config.yaml
n_experts: 40
d_expert: 160
normalize_top_k: true
init_std_router: 0.0245
norm: "rmsnorm"
lr: 0.0112
seq_len: 512
dataset: "wikipedia_en"
Below are experts of layer 6 (counted from 0) of a mixture-of-experts language model. Rows are named router (the router's row for the expert), down (a neuron's output weights, with its number) and show model dimensions 0-191. Each number is 128 + 32 x the weight over its row's rms, rounded and kept within 0 to 255. Numbers have three digits each.
Before each expert's rows: "raises" lists some tokens whose logits its average output raises strongly, later layers aside. This comes from a sample of Wikipedia text that the model never trained on.

# expert 2
raises: " They", " Also", " In", " However", " It", " The"
router:115091109066101167123119131114149151178182084119159120180138124077149169165116127147189133110110060157121143066127177096095133077118134169133116056142087116091168102084130089109085095136099090100110123137108113146106123114134095121115154114155142127143116194107155203154163144125146059091109069161117194103158125100158158081147142100093148089080162165127133139082121112132150080122124074149164123160111104116128145062075109153154073152209128088056116128086130163104126131150094125080129130089133073088117089192096119142146070130121123077161119144143099121137073159138167097106
down0:112139112126112052120071112133110061099136096099095156136118126155155156142128150125143123140155110140136102113144123144139103172102140155137149212140131126119161205168089144098113116138101156179179105133105165127167157110165065133078158139077075040122123129122137121095115167164136143192171184146131146102082100140078134146149180151190202182120123077159081091156132126095142082130176095119097148058180198156100133140093148090089095157124119148111163107112189068080145097156108108120150121135079101148141105116157115109115129086095176210119127130107120173140150118098136119093
down1:077146067136093155156104142105212140109150067105165113117080166120147122122151150143146117137148091208131140169134095132148126129164117157126133166101161146119122138162131030079162010118144073111123074152111128095183121109122111117126176130136173109147105136137104156108118097151131103115087090173165075055183117176110122130119201106171113195152084111154092168127130139089091163162107086145102134139128137097127129045186120164196152143128151152108138195148119174123114137137161093158110104121108144116167132156166140120144123126132111112170134134134105063096132135190117112107
down2:161101098161122158110116140049158116087101112098144117149141120078148140169143127135100112096103085181089166065160112148121145106102109161159151057137209157152073097147160147102156114113156157117168139152160133076137132190124200137160107160159107163161107095126078142104123127133148067151126124094120118110128125121160117121103112100078101109081088076158147141186141089152147136167092196070138199102116140112187097095136083078113114143126159130148183120151111152119128094142014130189155158117123134137155132147179066123108124133139112148147187173181165148188127154131139129148
down3:128107117151159115151103110099068123151137130134135098111122109138118111196101095125215116131208117160117144094127126130094146078154099184176147093128124153112115123129122155116121145063041101135131196116134149152115118091109117134105117128145140124190127137129113123180074127107176097160145109128102135183139143158101101140099127117190121120083099138123125122120108106127197125202144171148127130029096165159156151108118137056096106120161078068137086064130090119124165156133164191159107090161126102119161205157088147104142159075097076082151123136151156189096064137167157114130
down4:129159131134060133072142082136148144124105117087166162100108149110121123128147124164176165141084152107166138119098107094107153148153142119189184115126144119160138165089121102173119093118127115119127057086130097149183093141153142170141137193103085109155069084169086104135119155168113151117171166096186192132074096181109130087151120094157080117103101085083148145140172107188047132140120186113229137120087177095141073111143108169126109164121083139100148146138088177132133102146113179107097125128140176157132129181176108097153127140112115157140168080166149132141120167128170129201
down5:101143087109203148177078102095147079082132115191143151086037136184110068151131132130109102174126164177167134148143109216145095167118106095122101177067128144121096143128131124144154149133135149203135140135066149149112084163096130147142134146102097142125142146143138192128057124120143150128036107113074150170108121143124122104105098071114181109098094162099115141107153117108107083105164170171137121112075142116110101170170079154111144165084102104197125092140146153121107103162158160154140141104156141187167179108139072117113144131140109115101092104114148112086188158129173158133
down6:140138109189087178102115124124127091122128158125100123203099143150131183126190140146138143133077122083171135129217125107088176108144104071150132122123095099137187130117152167107124115121156141110191190103103125099066116154091139148115155115151156107123090119097156125157108151192130133114140134126102075097189160128118182187157108108100086125186084168157077150129183165119137111168129175145040130128101131079135120165120169058099198136129094168132122078058130166122101134129106184106121172143093135135086100141137167221110139157099146153149097137135137091117124117095124112162
down7:136144087117170124137155153166179133131147143161113079151121108144087110079156111078106152148172154109052162133131140126081176122108156111122140145147175114141171088067131175110130185115084171151119091114181091124158118138124091069191161122166096159153069123061120169134146128139101123153173104104199113178143157060158155161136103125120131135153170075161175143108133179129060139075175143121126043110187098151122139134112143107088140094112127109126146151080221124156120157137095137126157114159147163100093094076100099108092099114136139121063114088128141194115147143168138101094
down8:120159103162127059139178211137109177083084066154125185127144096161159114092064093108133093160127163155125173083155150098141177121157160132143149114169122100109173089133083071154173144143139121132097103158080092111136139159134092132108123150222114172084121086107173089122056166128155129147066122217110159113164106174165131086137119098117114052111065143148099114122083140158071114136072144108099136111100132096060113124096138139129146138139065143173141163117098099150122159117118115098126114152127099102117153124131148095121162138118070104141117100137149195132131147190150130158
down9:176104131144211144177074136144204097138095173120156135128051134096125109116162159082091175147119135108143132121192123119141085157118122126142150133138071113076124125142152095109104171103096096154102136102081091147150090063089147151093098171157129148092138114162132129088185113123132136070107135110105109191081144131144076128092101143067066129082103128153165126126153122139136163202115128095125141114179087172184139148132091142155185120126208105139156169095136086113037125146103115130169094129121161108118079109070132149096151134149097167076138153118129096165111194153122110100

# expert 32
raises: "==", "===", "In", "The", "====", "|"
router:091085104071096183046117092164156159155201101132139145127108095117203138153084117115137152126123088156126147065105143079097181130108148200155105111170090168159176094127114108105144101119101115126117118200091159117086172113078094179073127112158115138102134156086147168187160150120167128094088101156178177124130064119124194129127152123142136087078138147136099136103120092161149134108119127139177098134122132100110136076095123182138113151198153089095058106093172147110115122159119096140126148088097084126128098154102185153138113127076137052149136126154150112111143166086160088123
down0:157154126104084129189127131105093160077138113113116097148118106129092108173114102180153175118108075128170172132156035182163115088118113139111127121155049075110124072096146155060125173095142116116137095099098151162151089168107134123119140084154131098126104135118151148152108114125144158136077119129137174111162138198121110151093187142153155080097188059124145140128112122086128147116144133090112092162050079136146117087079118155152194175173160113102094143160088161120113130140119116157115112109147131065154062150164123120088133067194146125192121073196133172120125134099134158154
down1:215146182148137153117073118157141124157089133129148138120123192149118112183125129119095087164116145109110100064176111106121106117104075110176135130107114074084032117117096117133104160187144076134142138117104060164164093130142156035131122140144109110094078159114087132157075084108123144037135060189151126084154075119152149135123108104125119076131137131169092142125062111079136105143128150124164092101145152089150127101164132110126111148089085122102063116173168107088136099149051118129137134164092153106100158124098100142141158163140161140113155166147083181149140103161157147129
down2:076063104143140137141141090180029114156121151132164084133207116143131155170148139089121156156150128157129090106183133178142109165128125143092086160130144119179146155132146181168102152123068162154051128099130073155163177088122150154142110156196136087158130069098125146084129128105123157078150143089119154091128107077160131120158125168148122126155131178114116092176148157122117116118109128158126088142138162131179130158103134118155080104158137186139080116109137108097128151143142137128082115189155134172178072094117174120139161157145093177182074097091142137082104081110116091225
down3:145067076173055050101155151126088102113176110114112064135105144069176133151088165150166099111120126120103130140112149094106129113102103133107067098165135144097081125129101128120100078112146106134144099141127156087137110116121067188158190094164175071057086166116176150144089128117219149127151127144080128125136109130023148113184073104094162108100170108106161141110110132131143134150132087096086080063137108119109094157166134121105126175105110154174145102138097108097161133133124090157124178181107065104109120160115129099159086157104108095125123117117141065103094136152120107145
down4:076120127189122103148066084131052069123185104154142142184153121118183146086147139146145130127100107175086172123136139103128120136117124161145153122135144197123101141134085120159152126121083103161120172113098158181068123125117130128110127155089172157138084188168074180149176132114159085103092159122114156154147177086100166079153140111143094086140179149213132193115147180102170116098095077152094115108143119132120170149143132067047108113134096195134118116126119107052040176117155117138121155114136103085109175169138121144161102146115140058141128162148131151115112136139116116142
down5:141141107098162157106072103157167148166172151156105116081128114136111151097135107083093138115139182109069090156079102102112092113142155147191153182148127173189200133147162166144164030118096143170099131173118110170137131147155062146121112104138103120101099116122154164137180102073137171148133160132134111092084103111106137146133113173172151138095141119098146142142163148109166156099121131141113136106063108111136107109086177098038088142145156178103019104137119124153193130141165064104118114144152130163169101163134146113162127056094132083120081137125179170100139165141134143151
down6:114135102104162172094188126066024123137105149171100102107082190137087142149137131154192112168102113112153109134115071029101116159076136194128113106139116169107142124080103104147131152107176109142100101156107142184103085129167138171131126121132119121156181096140199164147135124133198157112148127116077116130163078164144174082169129134136118150187127153144141148176168152122146139118133102108136095138161144134122105132134165113172110094213105138126191114102129092071134114176123106107125083194118161139074141119100107084128112127195136172201146123129076152115123151153113134103
down7:113161144125161148097120110057047138128113196132114148186092105162157172104148162073123089188145165097224137148135092100158141094120124064197098122114137131117062130104094193112089093116125145078167082054114089119113165125105085112137113156135137079080053143097142154102120139127144130110134131093097107114168124128104139158119182128127144137135121089184121167150105105126139140122124140108156137098133178165104139174139168154087143142140103119104108087117136136120117148158123131046156167125171132126191142107174104164142135025150163122182098069140128138110127098119141069164
down8:129155084142136115092161121168111102110142168126182163096110166187127184157137119124121102114120117130157156121119138225115133138134146167185130102102138173159135068077130111107119133097086132087129097108081148166142095092172188077106065083074085087091161101098144132175111080101121142161163132133120081233134135108148158150114094145149121093133138176142162116161092170092187115172085148131106180174176188118082120138142125141137104140157179154107148170122146100145170136121211130117091155113160158170159148103176142197147126082123127188102134126102126090135149111124175149158
down9:094108076112142104137086125126143093110108096151145138168120143173180150142153197140169135090078111138148202103100129058153099177123128109108140115099133118159167074126112109122173133159213110121090149160103084109095116115123166090097156136175098107096110133098113119136126150174132130097158080134167037047094097155075180095090100119122178141107116175125125088065127103156115110125124069150073129129179107146095132060115142085148156073075155114133122138061101083120062139141140149122159101139160103114037122158182101138112138136125143115130165108066135162145116135114159099134

# expert 15
raises: "-", "|", "===", "\"", "Sub", ")"
router:104086127098111137101104136122170143194180118138127132135055120100146163163100176137142099138092090172155172078139143096086118091081117129140134119137146169169152061101199118110101087167083114101100125178113155130076142097088093156118133151142139171118137178144155132174124128116141116100101122118175187096151058096154155125097162098088150105083173179172106132056074083181104113138097121187150139125138096122109193083110157176124107196148111071096048128137150180080115103168095112106138153083118083106105102132124156140126092110103101106161109175125138090120118182112176124122
down0:086205153102067125099070121169179119081117086104062146160132179116144127125156117124148118144154149157113068106141151176136150117196113194110084185072102107137140173111120118131097147148126103091121124148114111105120148154113125106123082112106091168166094166147201135073114118168071104122188103148168140132140130114140094169118217126151159109085121096110117081107149142127076151137133118144165141126128118172097048070099107122170115055119126094120119129131102167109066160144038115074117116170136149161135120111139149145160087136127163162110087089168156172152108146085129178160
down1:101123150070092100207126141165146144136064102099147118141099133152139080119093126129121150149148131142155061148123081153125139129146118083146118121184164135170140083160119138113112099189157114103113125144103130084112108143123070139155143106161118089148161156152107115134118128113154082140113174146120128093148153169079175081125137072115185076078090141147179124131109079130170142151142165048143114102165203121145087080122184069135101168149143191095156106175085117135109143177090196086146111121131066093087111114159114127100055092134120128193089130065122189082103138091140145163
down2:088160120111063093144072111139124074113115128080174131097133143117125172113111089153123168177119107161141115063160130123135121131148148097104165106116168071127094147181143173098226099149118140129119151132170124119175088120110176127123175110132134147092096159116116125088079186131177100098154165074093125127076186138124119081126097112116115128110146117076142117168091107156168141090114081087144081165146124122185134045125105059125106123092160129103118113106086128078160077169134130092102066171088136087188123134107117133094140118108195160163122132109096155093143062051163148144
down3:084146154096125184193119168154130116137097133178108099152136157152145081135084143118125155077126134145179154173097129103128110154116099174170142153127123068152147134165116156151115122139161081091112231128157162184160159148139152184108097099080126155107167225108117131135168174177082106093182140102116146102143137123113135140107171157204115144081124185123131128100169174110124136129132088159084170071100144139148115083182128134099112133079113227106077127131115107110036167147130190164158119165132134133102102132136174120111139151148141101102112144069125129108139110149178134101
down4:134143143149133141136146099162084128094162090113153117076107113072185125146148064101098158125106156157160159171096076130145059121155141097148168123132168151159123153135113112104150126149096166113200133149183128137040096123145118104094106218109108097154184092114181118146161126142143117111139148099130127135054153126178126135117175140136140083054131162135115144100105121205140124156134131107174119115105127155090097162072113140147132131106150062158152151157055083083139066133166169097116138059172123169076135140141110090097175076137139086130126142091179166141101120091105062155
down5:167148063150133125104144135173114133127110149104138191128118113181126117133143184154105088054115141131155137167125096101112172186160108076154130115121092180099189102167130094175095151161112174131089118127141195085149085150119143105169083088127125111112164162119109114088070200172104184112107149030149084097155128105172131129089109169149068139104144143082122112149069148122127158170154139133056138167130149109112165115107091128182091156148152099128105191070144139110134137095154132128143162124134046121108149101097146100065115138152061133100159142060089147128144141115114113144
down6:143154154087081165109137160147113156139105138141107105133110070132096121137137093105135131179104096125082100139108155178171101140125150126153051098064138156078115144114179106127086183187110102142048123152092108163119116176104114152094078165096135158166203129153138163093106152187133139129174159105163117101141099192161081131135103105120109181124124136120126107089157128143221136070099093131124087191189164126130142156095140137182132163197126100148154121164146163110136111092100120107083149054157137068190121124101127126114133183142118152166092124120103164105115122154053144157
down7:141127136168166158075120146160140116099161167126123127095115167119109149111090167126104120144101125154100129147139138118146117119103058180140086177052073081080125117153120091161104101111104103122078092151152166134182140188145093134113132113134109091140160127112092170142198111131139086122132136092087086125114095185106150143152108149104098083158137189073149111144179152156204072150141117137105081115153155091139067093056080164155086131142163153174139062152145131114156175175125170110135162077113138105228172134122152067114157128140156114079152166083153096107160118103120155166
down8:091111172144131121114139111102226095079065098036123102209120108078122125189164074179165116094083080122138076164165140125148131173092095133192122141149087125193070130133089156126163132111134099097110126136127133138093109144120154171129171113139110087186112154138112132107130112131085043168150114143109134176107109147153078127116115123085114137119139132140144112105094127128087100163187115137092113138105177057104163087100110117182105177138132124088051126077102142112132154130119130163154187143196129120114093076123116159173149105148137094099114127151144120106181157160125124087
down9:144098121153157121135169099156205154158179071151099116082136093163063077147144067115117079184169145089127116141084166108171102135153108141103108123137123106092185121146156173135080121100121130105147143110182100201154142121136133134115170069101127112103149171119142142123137147141070124109114086151124094161084168170185170116124143144154183084177122089157123104079115177145154102112163112112111071037198148198168124126115133152161116151124144151228183127184142098120133132151107138123143179066121150105105122114133114148131094131121105185161168105128098118176100130099116102125